config = dict(
    hidden_act='quick_gelu',
    lr_router=0.00116,
    train_tokens=498800000,
)
Below are experts of layer 11 (counted from 0) of a mixture-of-experts language model. Rows are named router (the router's row for the expert), up (a neuron's input weights, with its number) and show model dimensions 0-127. Each number is 128 + 32 x the weight over its row's rms, rounded and kept within 0 to 255. Numbers have three digits each.
After each expert's rows: "mostly gets" lists some tokens that are sent to it at least half of the time. This comes from a sample of Wikipedia text that the model never trained on.

# expert 26
router:135125102154077117097096137162137119164072134120115130091068207119134199132139147150079110128107146158139123145080177155120113131160120043090113144147176139109143097130119153145152121146072131120164119096101062165087116159143102144145162124123153157185181149118154142130147105172175123157123128132064117130044122099126164107037168146087087153124141161166105106149126156136149122049176
up0:136154161108174101146096129065147064150217160167113129188074111137121125087105117161155146096138124187167162129159136184125051147096159157082183133114097131163126110233109116132163151139161115116121119176113095093116144167157110108114202125113160126066182138171150130133137150161092086116155115101175136132134132099162110098102102127112109168173141153104111086079122136140105161119136
up1:147099093116139121101105113144118146093132063142082085169143131080137091174155115089119115209110106111132136113122152132166130108113126122192121086067098150131127141154135100109140109134167128084090114183082164094129135122134081092118141163115126120156127137086177160088104173108156128073076128172144152184093159178161188094098146138191121068154126104148143174140120158214053100140081
mostly gets: " (19", " 0", "°", " 19", "–1", "–20"

# expert 28
router:120079171098143150134111200184179129126144163082140184140129147119115133064064105114102090096051104152087153081118097159163096101119135146167115129113185110075067114098095115072139138112146127172123111143123156128165124128147124150111156130233139125092101127131166110146094129098210154159143146172128106111098118126174078110146112144088119165135133151143204139151143122175168115163100
up0:124123114069092150125070068179153130109139151142139149151083144072125160082164177110114099124106115156159149097102143186112110120100110157105171099136143168183082147097084104138140158097159115106124134137113071126187099155176117144139108091093109107125149125137139121170076143119157109125158107098086143080160216117121181058148134070123112164105158049118116037129131141109174137123089
up1:120099165147116151048123066088120054152127151123115173150111176174140172129112113110154119123120174167156161151106114126074160139101126124095067153149171104150106122109117104173121082183113045177094128064149142094113142079091121078161106123132117076090123126139103152156153124154142105151132215127101149151149160172153101102056155096155090135100130146144117128113174081097123196132133
mostly gets: " B", " St", " M", " He", " T", " h"

# expert 4
router:172123160106131162177190084093119099180116151075099136110192077094101202171149095131103160183132128118098071175151128115099113135123157095111100190067128138107130147138137122147114151130121111118088087128150104077143161082167145142140130140115125127157128046081107085134134078114119114124091072114138081141109102145166077144107121105080085066145110175143126078070135150128130127053125
up0:186150126128157085072174152085190132143123170155121162104147179062163132140029131122169156123092166138105156160176132099114119065081189136085125155090146096104114082119135129153036153094168127102120112062169121088134158138082079125095166092157139111116124116164112141116155078121166111096119173142119121104179137142105110137091125127141132088151117090124156096090146065144111120128136
up1:100101099070133087161102127155155098110132180095143102067136112110174113137147130158101145113134092097134124103109126139080108146173146069139072088112211106090127071171130153160113143157139096232109108125173115104108095138148101165213143120139142137170153128120073073114126152119111128170146114121159123072132148154094126141109102188154079107152154141160167090134166159063123180120169
mostly gets: " that", " and", "fe", " he", " mi", " who"

# expert 21
router:057137095142096087109123184148155147132153149115116129117161083149152104108122145103134098109130138138140137116108113133147124184059186120105164134154194102128124126110147164054134171118104158130159113131123113160093131128177081158155164132098090069100071119174140158162088030121146186197142134166172090098182187106176131124123139103101143130073154073113131160088160163118132081152127
up0:126155133116191119125104079182120125170127177146192108167133194142167156113109097119121182166137101176217169109088129163114119145117111128124140121100133108118132117121139164100143122138115088145126148106157170125162093091066017130144136070076148169163144129113165089163102166122145124068118138139116118092107155149124186098141143075149124105138088060085155150075152092150119129185133
up1:120163118072171152157110141194115175090169098126118171145136142121127078153056201135088102140073085208093127163146133109208074145124148135102134162128128097147114064100117167091115166145121150171141165161125074153179098135124083125127115107168156100134124130150124138084100133126149108135125164104130128169094052135137123054141218133154111130116137078127147125129173120130107111152167
mostly gets: " A", " p", " Ma", " f", " his", " B"

# expert 34
router:119113178061128167159121135150104152090158106143148092126136123177140124115138122123149149111175134173139145159138153176120163142175131136109209148094183178186156113118195147145098131145131118070076129126130098105164097207118161107092165045160107084093160102121123145184162107181102137110111113130137222117156159135148112131060153124165134105169125111063144132080128151122103105150110
up0:107126101131086144125163099093160126103162080143103132111094163128103127114032166138152108181105061098116087136124151114142129138168155138141116104025168144186176096163174113212103121100133127112134119121075139071086103120164088083116147130128132069147179093127098156159102102136105101137107112150115135108109167168080115134119148158074082155120085150135160143154081169145052111149137
up1:114114136141107055166139158079161144090139122073145138166146187172124125099125142131141206152101177168144131143185141136099108169175123089123109142079135177134082120144152121133110106130115075103092158175133085123139159110028082129136128103114147105156140149166178106136169047106098107138156139118130115122110161146099182110081116119130080137155131044163100088125146121172118133202091
mostly gets: " and", "oc", "equ", "ted", "ized", ");"

# expert 16
router:162145186109132113134098168118096102055152124172117186108118173170062088132130086165125130157103058091155126164120132099169118149124148195106130149107148139132072088205120122084104143062096122127136169073159098138142150187102145123118080074091125183117158147135127143117098117103162169125136063137148120088114119150119176202112110143100147141123125129157132115116078069067165125112148
up0:115145059181166156123132141112127146115138112122136099151080154162188113064133232113165088127087116128142119132132130167132181039128140079161133086151123117084179140118141136124127140128168102111108100151150120067127116081141126160119131169158198160157150105117144104186155059197132154122125122113168127151176131133083183096101109099084160109116106184136144135129143100085136054117124
up1:146131138066148075091060118162158084127080109128143195132062148139092097141152137148120135164077127146177111106164102109114168113086168102110178089108129136165113116141145096116086141157130128135112141097094106173092153078097131131165090073094160055113109156101128107141141083184158056121148138112089168134189163153097153119064130138096089200122159145181126113119146137167130165085140
mostly gets: " I", " $", " 18", " States", " 2022", " X"

# expert 12
router:138167080128094102156142165138094103083113109111111155153076158140133114138216092193141105137106074128128179129151116125088115160130162106168114147184115096121090125134111154118154129112168155116166177146147106135174103120121068120136087173108083150136113124109110241145127201089148111138121129111141109092089185109179128159194185108119152125077166118114155124113151080157153179090169
up0:142165066152127107110095142167191165073151078180135162102134110069159094142112145085099110149112119140101121113127126096141178131102138131126126127186088083202142147166124131136110168142170166114067147169131122146118155114099140137126174115102162139205141092117063108118136108144096132067105183119056160188202097115127176149111128166114188155143154121074163113127162081136147116153122
up1:115132043156096066214109135119162106142199145112113142105141104128110125149134105177067113106102168111143099180118155090124140116061166174099143138173151096081137085152072104165136111169170118169175125106127140142120086103123109136113124123095131166135105144133161119152055148216121116132102107176140095133163133115110114127099120114072116139137100047126133056176176126169137135117143
mostly gets: " Lo", " Ba", " Sp", " Sa", " 17", " Ta"

# expert 0
router:107134152142152119130145065133099164163127194060117108100109159207167155083165131182130129089093140132143182080172115116130133088112154134194101061125119199119129098080056081117140108107114109141147087140156174144162138113162127091086148073123103144128083102097096141186161087127128137110133163148148110117164156116122123153109108112101127035141122150091161106143120146114102112155052
up0:147141131167172113140091101202114081103098159121141116066157138126147106118144120124189118129076128120158102121103109139107097124117147065122098108211073130132044148123083119144109126159119077143156114144126181093105083064145101076130102145070108113138137136160086129088123123179156180135110127089104128109166178197074147117110178118210155152116146193141157121142137112118135170165107
up1:136084132130151116176148120152157153109127131125113160185125135139165147105134105125087117181159168079150128083145142120075127146049052095102100105101076135094160118161071079074126123119130118113156116150168147096132146143174098112106053134149092135155105092110067157125096119104117111155114163162132060116205112164042132121114141125108103116110154129107203117128185150158127142048133
mostly gets: " di", " mo", "duc", " tr", " po", " comp"

# expert 31
router:154146089200138157140084108057203122082141128139107111136133156174142168148120122120183081110104080124097154110097165117146061158172104132122145137105135108122110125129173134160087122113138162126070151125123184142154127141078122198102210083182156143144114154192121080113102113125110090123083118154140079146133105102123093121120098172133159147161098151163177129160107112121078108222113
up0:177170091099150117124127136085065056095187134061113149070160109140098057172124112204136125100109134138140097123155140087134104124136097117137155091056145152158174109126177146155124198138100145190117159094145129142104102178089101114131121100049138097128173111145134156123133114155135097137201151088184067135110140169129119104093120136085163149117150145125164112156137129112150165179128
up1:146157126160137151106141141128131095079142131126070177105185114110092112123080211145122169174168126152127126126062107094120152054136080147081150185124156121089150144143167134057172128155126084077141132090121086111133101165163139117133118077134167165142112105085145077089073142133064106150147085114109168107154137110110144143129182128157143078077158117093143148117111082056085093159119
mostly gets: " ch", "equ", " Gu", "cu", "gu", " U"

# expert 24
router:155158151147111139155091080137123130135057161098162148116175187075174164140122122059112139101176128136122120108137105109094230145068097097062145117072124130138148097142218178144135147136135165132157160103128106147098139081076124113140099117139119115121112170074088110140115120098163174121203127131156169111153136179129091173109190131129172131139082139134176122103105127135128179101146
up0:100131093093114116124096069114154105148117103113166128121180058094094146103080155114102145059133121187127184119157130105130127149141170072078099128150147154128168121167106136147099084110122119113149121165083083164134079156059144093173133049113109123136099143154193147072148143155161151134116166129072096131114172110079128141148171164109181108104113153179126078104156072106176126183131
up1:141130088100189114132111070088151160086101150137123161157147077132106105128113089108096180088067098086089116209113147153085175126137128094098157176109186117135177117112141083124074101121146102121092124130105124153126179186109102131106182127157166077109143171165155106115107165141143095063154139125106119114123058184127110146148118115117193135177144104145100112107155069089123092063115
mostly gets: "ru", " win", " used", "fin", " Ru", "″"

# expert 14
router:141052155134115133148144143144101118112190147090075127147148133176142087148162185126138137130133158139127156166120143137087129149138004157153104077107099109095128153106116132139162107113062115153166083156089116145120158085124173160138129101150092092134137179164065115115131161229144139138134101067188101133105153175118141125125112147129140201094157167166130133109107113115131154162189
up0:155151085129143117089129074160149110103119044097108171060146090121090098124141102130122131141127163162121085140139139131083147065142110116142160186103171111092132110115139138180161143164084121155113111115151146063125139141140130162152130098137087165143085156139155056090076121134111179159153101075119038153208119132142155167124180104123106050111072137123142132098083090144085139124105
up1:155136147080148158144135152139161084113127115148144128117146092136100161079092125146144125145139186078111120119150119113141107051122146092166186175163142150203129188121166084164104092161116158101123149133130140111044103152134087146130135058161119101118142164120164126129108214165149129126100182156106132122093132229159130147130124090131133152137214151151135107104105139145096085056100
mostly gets: "ch", "ley", "rop", "ich", "by", "!"

# expert 17
router:179051134131157161143095091101121135119103161116144139150134153169108121065098148100147151119143114095132123135110115048118120121046131138127105148187112190118205112155166153112163175145103089090123079147123122121139127166166058128078065187096101121116170171122143087165133124150163132112091096079102151119183084147068125096098122121075159115104089161100087115134145137066102129118117
up0:135149110085119114086193100139127160090113103111118141154065101077120150090107100120176149166122066103100158151146116139086095071188105131088156092137083164113127092159130092176103106183118096159150160155120112082133154078153137133142089103087133122148183097094181140111075162095168130062111123077118149136183105161146107098118145080100164138126098087115137086177137146200109100160073
up1:133145101114172055079085065098067170195151114168100171056105114118128125058144153113185136100122133104162074128097124156064108117081105161170166067128097138106157152146172142121089132136132108120137162153097092153092158114094083123081117136140137135146154106136110134157113136117152169150120121115141135123187159121078121072144134141129139147160149120117144165156161092124048137085215
mostly gets: " con", " their", " in", " United", "In", " Con"

# expert 20
router:116086131169118117104179132097145116148142144112163101096142111100121144146162124078108134084116109129136095048125144143128102104180112124132076128126119119097108159108106160127000194101168088120088148173110183143159140183150193111153083147129157128099115172176137094155181137138130101071120172090128105139065114106142114149163120083162156151121166132129155074181155090093135136120150
up0:132145099105126118136142134158146090152144174173119110125137212107118119099161119087119082122099147125083134130120086154125097190170073102095131109147117104144148162099116085207091150142135143162077161109168142165174096099111074122123141161122221068130155102179102105111132125190152137117146171143113099053153134147100143110114131104145184142136160072091111058063135127114077131170152
up1:129090083113135078129102079141203206152115120147147167141085144083100123110096103136129117121086124153130111058191084108138094172075130101146127129161141085118172141140120065140100148067142130170111124128142151174132173208142112143052104114168063083117133141065106082068116117120142121107150142145130081131170152067157099119172139115130168150153149151147119099152150138085137091104105
mostly gets: " his", " first", " its", " been", " is", " not"

# expert 36
router:144168083119130107067119152149148114108123140181067111128133096144184122130145148142142116146144048113092114167143113140115061094164143152071107063114090136135099098117060144077132052101116125105124057129184115118127147108062119130142117118082138164171116093120138093087160135104095089163056096123072101150112115108075175107171131106155112088197093166120155125118139168134126097131098
up0:168144088107208117116114198189150159127117115150147115162171090106156085058106142074121112173088109099122143129126108151102089113085139136133152117110120104149119158136145123074096143084176123158132114151134137166106090129083095148125169105112149101120127067156158154184103149096150111084144091149102170164087179149079177142096205092076112148134148086099164127135133037149160085155129
up1:105169079133145145092132122108144099134205142067072139119164094146117122095126205115073190125123166089114119077085151143093103144105073112132128095181188123090130129147107113146154086124171081135110125131099145130140160094133122129091171086101192049214132075132112088150133169162121092137140157137101084092164133158131160082153163084172130138118142112159143112139188116127121109098093
mostly gets: " ==", " out", " under", " 2022", "der", " 2019"

# expert 35
router:139135153074188137127167059149180127097074130138137128125132120158081121137167124162177149121140149104092103110053093157155124100159155107154185190168109096124075140177108129152110068086116112131163090078173116110107119098059148138131086111131135125103104105119073156090098173108131063097161147167121165138087087141146096131151142120113153158120115128126085131240119122131173165137097
up0:141113120080126146085089119125139152147164089132103151089127134062104093178131146159162093113138132104119170091104166165158129147145083091208120104156159119104144114088154152128156152106190101129130112105096102167110123097157126085119058133117144133088139134131103139075180157132174188138130182104167110013090148095062196153113162146126118126079145118095087140107149091142075123117169
up1:091149130117117092116104063125089132095154164074133094124103074153149128150134114116123147158143154146084149075162135070153108136174061102147120082121142149111145182225055183114085197136152098160126148108128100152069116132130162138180122095136119119156108060103063135122126174146147091107109116132200131090136096147143119131089127091146137134078126111149194074151125113140143181104132
mostly gets: " Li", " some", " many", " However", " You", "0,000"

# expert 11
router:133109074149105134094119119172196138173129118158075143176113142163122109159134145118199092134172151140075105156096117039149174156135158110155089161140185142157136123131081141131146111106158137089096122128087152151124081101173101079147119139102165129188106162185085118123105112154082117102158168128156171132154081136111105132103074166173237127136090113120099139157123147138182146138086
up0:183177128126111122091106050149158119160113047118134127171131133171111104145110134121131071139100108188138148182114139109053113064160127115179172145196145135138135164147115115156164176143091122112104086163089117142102116160124097175142104131087110184129154100172173188133093187137137122082118139132081145125151100143098169132103131106197146153103105084124112039136173136154121112101114
up1:139101167076140081127144203173118118169164147122102134124060154169122135084104123129105145147120154097118097136102153138120157142156140090142134128057136147083132129150117119118073059135125109188102162122171122114120088143121035103128094141112136138138133157158162111097043072094106181130174188130135066105133138147147155079118100074148196144117115090125146049121151147119166141099086
mostly gets: " Li", " Jo", " Mi", " Man", " Ho", " who"

# expert 30
router:165118161145075184120117131178114110072161093186149140166086134124125122103168098086133098148134146130165098144086099196125153052039123150090145109104109049124148183134159147115170150134108108152135203131154131141184132112165097106108117133141098148112129094096189142126094133161119126140111161127168120141033107122135097160149114157161088170141164085130166098167134152088158080113142
up0:132124128114170142090150135140113176123186156174092182202122134134128108133121103119067156169147149124106128148132129115172140122134091180135118163167170117130162109105083103105151109149128015159126154093137105126133121107136095125140169106190189191142149074108127120136203087154148173147183130108104107096146148120151084084146176121146106148189140108137115096149201151077153141073170
up1:071157167062174155159136139152130089124205119105037159108126120165151110125110107121191151174114202135154071130124108117127154177119117097144141129160149077161116122159098158115142115154169152183143139107112140133080141091144098101170096130142111124095176161074137096157091146158165185100084140163173104145103137127128167122127116122063145156192158097161180126160150134118194146172125
mostly gets: " K", " him", " Th", " Ko", "th", "s"

# expert 39
router:199144192120139132130200158096072066101120159138120126068121103083139116124079121196143112123129145160171117128113111092119093113103123107160110141070115099192137096139195103134119193153135153207098167127205143085137131124114149081118096143098069137094104180117133112095134106126141117123112155075174108126162103145130150143156155180171089102094185153081118105089116144143157142160121
up0:112149105050105091133145146151119160142113117078113171141164090120139123223101147148152124179113116158128133097123109111115166160154140167069171159185082093138098182160131094115164112173150144132106118115130159072106153101105133075083114093131135081167115168110124138077134082142143134126090108094084112104125184204092115055140187076135121188119180096146152123131120157138092137093168
up1:130132120103146010117119089096122140176106151156088109064162175161147116101106209122152102144113142158150119158140141080103140160124136139154089124125145067129152140129111175140140120146080101178116154147114118155162103100177115063119154074060180148096149135136127089105118146110094118122087154182138140092205157126082136138077136176129173130154113115104178114126141043134155141131089
mostly gets: " dis", ").", "la", " \"", "cc", " con"

# expert 37
router:150132050138092145109113101137139142148163117083153123102159203114127148078131117181125170140106068110163131143083178166115139162205131139215073133120165190090100137144151199129114092115123139124094098138110149107128161175093163117154114114065146126142142122149140132078094184090179084105152127131102146102120083120150178088095098125135161130109103156155196117066110112114143134165167
up0:125101141120148102118172136142139140113125137149192144052183135155128117064121098138169105107100115121157156170108165103041102088127091134143149140091122097121169124113187110109091150155118117141086111168135168145139073172113124147062184096107123141109156109101103167142110115093174199082125127174102074102130143100097178183086137122145129110136172151146157117125204122076075058112095
up1:217074096107099122169114104154138142169143139144169160156142057133152101157177149105154096111138141120120119144121168101134162142079198113129201097172136146155100089104123140153136080194174154152122097223103109097119165113143087126083106142124165139116127075090128140166084149129148128142080084131124076152159164099094133131086150095103166095141154125128153095175112136056153129114178
mostly gets: " two", " years", "70", " between", "60", "\\"

# expert 22
router:121103077167150137097114097103190095075138113151133168146165107144069122093142111164153152231113149111117123145105181116136108122103130165094070112102100152102121183096122099129137122125181136107083086111133114119127192071106149155156133147108125117253058081148073136129106139133159132145145104068126137108121110112161127041101107093122115162117150133112128157097146115134128172126178
up0:113090108143163123124167124125105141073065110140108153109165124127107130102119174084192130076082169139083164027089185118129121140126048120153131081135116104112091137151122076104124173083156108150164143169132125182145125065074109155072118078135086132141129185074078127127093096152128147123115105150150090122128165179154119098166142132155139138099125086178144108118170066144137138161157
up1:095117190109080092150197080137135154108154150152101117150164109154124083137137148142119089150138134134208195146123170150150079065131184123129118110131146104170109146161109134156098119124206139155094091160097119084149081162084064178123124108166073145158118155146119113125106092170139154108142155151139158153104064102126139157102140145130074085126202106164075110113132144159060143154167
mostly gets: "ence", "way", "ship", " ma", " state", " work"

# expert 10
router:124081121088094115143083103162119168158139117136196116123108139042023124147154099151143079165156095107096143108132129165080139099119143107062183136123127108124142110120121081156108136145171164170109122133086168107152182128190165132162115138111136066095192093066162092158116112129145143111168105123151142172124158083152143119109173185156120149184102135149113126200126095152153144094137
up0:143095113136161077119153126116133151159154109161128116118115127150091093105132203134128093134091095111174118075155118150098089021077150115065185100148096091110150147129136212115159130145138116126114163149207105143155105198115135124137120133125136126095209118087142111093135134142093103184151113170122146095131156134113109148140070157134094124130144130135135147172102073178047098178091
up1:092150033041200125139102111125146136153127103110127140080086132100143167131115108175071159104137142119120075124181121124148112084157189091164135122165112135147106150193146093110158138136133088176144115110119124089142072130180135119118142105156172142190169120147165057109119161132049070156095064120110127191115134134120117135144122149087144125080089155139117132079159158119150115102109
mostly gets: " was", " is", " with", " to", " from", " and"

# expert 33
router:151185106117147162178131107108091116133093115091206082128137114116149084173113166126109097080142172142102151106176115103131075102106187060072127179066124087198145126140081134134156120163135134114121106115127091173120117116137114172130104113105099089143078175119091101101113128105122141144135154160108105170098087111082119128103192159144065138055090085110089149167169163137078113132169
up0:148088083099145136177084135089106130142117133149141130080153151094127143164078161105137164114152200141153172104105149116091148147122086115145146149061123168143161169106098095103176116105126137134134170148130156125032155059091106093152099104143118158130142129096078087159138148121168155130147170154093145062159187131090168110053200106190136121143113108117126097153175084143176147147161
up1:172120107092153123144204122113164107080129093056094116177181117070135110162171117099160081155104129079105096214174142082129177138051174125148196112140128130152116198157159133113142110114139111142151177166153149098112114119148129120133081096073163105150128152121127073121066137159094101138106121085172167111161134131147157108109146086100107174106131081112111089124131126121159165121176
mostly gets: " un", " per", "′", " In", " Re", " re"

# expert 3
router:129101143141080135102130089108149189114145114158163157208143057133089082118115144162106154121158104122117137091126151113131155116142060113103125110150162193113183103123096108209082125129198155149156131168124184171136096205085147140133207112130146142200135125098154111143098142170063104082113090114123096115177118139088147138131097126125091104123108124125133101140067109073117095157121
up0:138139097066144105129185088118086122077113136085106148141106194139142140137129128138135167100130154147127142130148121123137144095146149128183160171151199095115138128140076148137104056145149115121158156124113115140124191169118120099143107107134163124115141122131197093143115122079111128076086097148106102062113177216191111179149105072139104048122108191190118074075142095137148156111145
up1:133181088093169124070145126102147203051110147105161129129130103154085102157151126088154168120115078108151058159131172185090098151106117069127145199131148162168151156163176192138141065131140101127101090104162162154139160134092089114111145086124133067116133169127101142108090173114143101110106125139110105095162148131156144133097152113086124128095122042131146123159105123120054077139141
mostly gets: " are", " been", " under", " used", " for", "ved"

# expert 1
router:107135132071158132157115133115112124133116135194131143075162096090153133127059127115094156149211115161107172163138077137136120164147109129080146095145113121094182135118124093154138123168149158145136124088132088108050142158146066140162168154087153156137149179173138197135165087109138153131078143106107180178133170181107146126124088166163120106167131161144070134144113143140070179203092
up0:110095139095165130146139109201136167130157128093175203120145166132132139102141071116138140203134127073118096177176135166120105131086109129116145111097133160164189070113084082123145106156143084131163081041150106107176096077095096146112091132166107125117108122101091115119134151146084112056151142147110146061200147158154116085100151111102129120090123126130115085149205112141159130132097
up1:136170123097167094085124098150155126133111136125107185098165134142090139153113077128088066146098154088155149163104092105128141130097118077149183149140143094063174123105169059135086184124146134158110140143184165107086150115169088000137137072144167155114142106167126135111154131127164120198167125104074125167155115157178117094130111131105137165150147098130147141119154118105112153141117
mostly gets: " of", " Al", " at", " San", " became", " &"

# expert 25
router:130089151114058099081096114142126137090141091148194178121155107101140143075156091148137146149133162153147120111155178153113124114137119209116160000104079128165123116137098090153154105130148164172137062184110170086112085108138140075159097127135095100151129106160092139154087155104096121122168055152102097128129120119127193090138136143125142126120121130112177171061132175152154121130133
up0:120141168136102060104137087166175129096114168140133126145094187126160113075179170098112200114114095142104100136174151143153118151149150136115135143131104153141174102147118071127054109114144084138089128087135085161135145163109072114123107118126150152185132110169187134113053104138117081117162189162095145100128108162126144120135120103080120070188138141125171141158092078111177067115052
up1:176179076098099107131124032074114083189157145167110094114125160135158119109094142173149122129186096149127101105188132110117209116152148129126106130151120089115150116111097058135176126151146140175080124142125118163103117131104158083127147164089128181162119164163167084146142076123095153148051160132070115065096135145073151078113158133095124110085139140135177142102159113151136126129161
mostly gets: " first", " work", " other", " American", " school", " new"

# expert 32
router:124131156107118115097159193169098159107185110144145135139087123092128065184109149090137211111122139099157185133086117132131109148152124199156164154084150057131103183123102108125143099156176105146181163102126145136103082129144149094102160130136131131125133137080112182164112179131106109132102108114133180148056138141128087119174109088206077114082117144078155157177159139135112160063140
up0:198135111076091133145175099084114102181126126095149139103137149108163140159169122147124141159091140121153163142134126122122103109087188126055092142145119165171111110157128064087116129158138053104104127087081075113106145174113099073138079095090172181119161091134135146105090095124171126151123124168073170135168138163111092099142124124122135125084115124069138110118211162081180135057140
up1:119115145105141127124071155142162121159115140176079139131164138124083112095131126120112134092118099165139105072117096117145127127108127127087098108190099123187168147116058120116137205174075042186133159130094128106101091102117080053108132146150156189113187103130083121156090152175161166086105151130127148075129116128079075100114120156115156161158142120175087087196160116104141117168106
mostly gets: "s", "r", "ers", " same", " Art", "ations"

# expert 29
router:132136078198150121144153128114105149223093125143132060141121074167133203101137130086111118093105174156113143106198109160095129119136091157122116094119082156133102132140112114151134059096099075150120149095141109143117159056123105122072083099099092146121113117159095107104106160045062104123182135151111119146147111149119096086133145111086132140123081090158106132154119125213099173131138
up0:101100088133105142164105149085091146128124129138126164144181146108169113124155118198159051089170200128139165131110111149128154132117122135035173090130119102142106171161151149137150090122113145142144213110121137093071094112116092076132139139187099169121146112200142165125100173154109170129164137126135073099164183171094140123148130078157114159142164110078157078140148140130177112074153
up1:099159084146132106155088100107115137156136166149124166127120096110105125166081108145095115118089147147140067171187175108053080161132062118144152162167207107111109113128141183078117092106072048160170085127056146103061131141104136100090117143153139123107112143169100121130107082126114184134135073107138104103186106106126137140138144099102122119101132136131143123139220075130085125102138
mostly gets: " di", " se", " po", "amp", " ex", " Ro"

# expert 18
router:113084114141175162118068138066153101150119124136151088140143133087072106150110160119137119140072116113163078133121154106128150142147138121192160126146132166093081171121121177124082180148073147086174154109112119088141071141128158158104077087193154119127118113130104074092132141160142154077119186167162149169161130126112150182167150148141121153098121106147108194100097063115078103098214
up0:091138157173179040124114120103171177136129137097127111148101091131084092116085156162165134162162125087145128161174188119093188150123141149127097061116206129154177147127127131077150104125125111121160163099115123153056117121119135092134116123148122151189164122122152151059082140163087133165084120126198084141166113119094126160146107124081100087097170105150144118117162097086090059115152
up1:077127150058175128139134175092177162076158116107131170124171160157113133166144113128140152170127072159131141091121113138102112090128105090152148159118081137087091114138112121186091084116099131142143116160133092076145151155105121131147151109164124111129127110124110142145046155165069138057195130138105097069140155208120177079131161116146082143084180075128106101192104112129099153072147
mostly gets: " University", "–19", " State", "ness", " held", " began"

# expert 13
router:130104098133180101143092075148082108163145116144133126124125122158165127124119200138146141119131163152160123128102095109143098090117110157122154111079121082162217162147143153167104059110084120121095204160141090152099124138147181102121134110072126135082140148133103200126169097101129105160080127115095125115127124091154148097106095086119069086222118116104098149091188173085131162156066
up0:094116103162122044177140112108145152149110139116184128038099155148137080084118111119150149137182173151135156123140098140100096158139141138142120193165149146087098107190120131096126142078170119076133125132110073118102218161089112095139160073081152073148161124180192127141117169084173084128122137181099166122170120152127141113145105117105119119119152114124164132088106160207121142143149
up1:119098074153193092122107142119171115072144121102091125156162131147136134107104202108132166120128126131126080100130149085092122128094105100102111104114121079134175148127157091150096170111139078127125086095138109178069120149154102150044138111124185096121162186093163143149138141184113137086170122126106164130091095166076213129128075123110117118113188118196140128139183162132152107081063
mostly gets: "tro", "udi", "vol", "ko", " States", " main"

# expert 9
router:091180060187131123135106167127088125088112127136068144119062065055190103131145106111145117116142142079139162119124122154117107121093112107084132082221146070111104104138205164119143102192114116144159146175136170131121119147108120146136124179182144098112148110110194105120115117168133148169128106134148107177115127124130073180134161112083053141102123161112129115142117106155061118129147
up0:154078053107092097153109146119131143072125124154092134191124161129151078115164139141143131156097126174106096092120175130120091146053109166120146130145102153132140089104163133158102119146121102196155142132121137180068126173112128127143139124116151126068148076070129081077146120151094195134107107077117101111157140116105164111123197093205162187124122126068124062142145128158159175087160
up1:132154150120099145099072147166128037112138132126182180112084142129136061162080144168131096146142121194122067133073155158134115156082136151099122106157184083116192124165133166100166181099109138130098146112125133127065128112149071117113152149096186130126121111147137111128104133178057122161118114126081172109139127130053108131116093128182073154121171121125117138123190068174124150155141
mostly gets: " at", "f", " F", " f", "p", " W"

# expert 6
router:090125188137136149109089155128122157186092079129175105150137157109186157177137140123100165157152157136197151115138137132134157178165157087094130090152089159094166092106189070132157174145176119143108118070065078106137169159085079151168197157103129110154142095147168158129126155202149169135124114107097131119128120152107162143152138092164115084113156108155113117143161185093144122103062
up0:153178137133122085157101093070160110138075114076163176132162093091117142157146146088126150142146180146130115105218117139160125088114163130129127142140107076121179183137093117152131135128085132133127135071177082164128172095182123100177109088095111062097166124103118092168164099122158135129126107109123114091100093190148129181044160141178143069137106119130169138138148094087125125063103
up1:081104097167177128180117093105149130059134095097048124071149115143138134175133167103091113182078159146155186075133145097085134169131144100132177083100122141151158094180120133142139092171130099143150130129128157115153185170141142128153111098095161132043182169175097095152082107162092121103158102079148121117150147139087166161140111133135144124118157044147118135148088147099158149172102
mostly gets: "ative", "ical", " National", "The", " including", " Total"

# expert 23
router:109196095145127115127183131054132122113135115089080139136152133131125068172090112163162093104084153138122141111186114077108097127095143099174118168173142128121148102072070123105183109079045096106154121128124125133152140110085191148173077189177154148087110165153177130138092095070087120164084160155145098113141134106062098158146090111115146117165122111129165146078116127140163099133142
up0:175141106137057086153150139161177145158187136118107155146113131161077150123150129166152150121087117144144129173130077152128141115112103117191099123161136137195134074128132118132121093072112036130103124152102047117094145194112148108162121119099110092142161131135084105133110082144109101156075120080162071102115166132112091119101136126076183124182152116091224090131134154093165139124135
up1:111108142127140143107166095108174155124120093113138169071097182134046197139094131204179098115121172173124119098167136143122104079129173094140108094086103138161113066136133140127124143120099134085122196134119138155137096120116162165168135086133137066146166124107098143138181126163111116132168166138128081068125155171144131109078130154093152086183104121137184064146092130214125142155152
mostly gets: " b", " con", " f", " c", " st", " dis"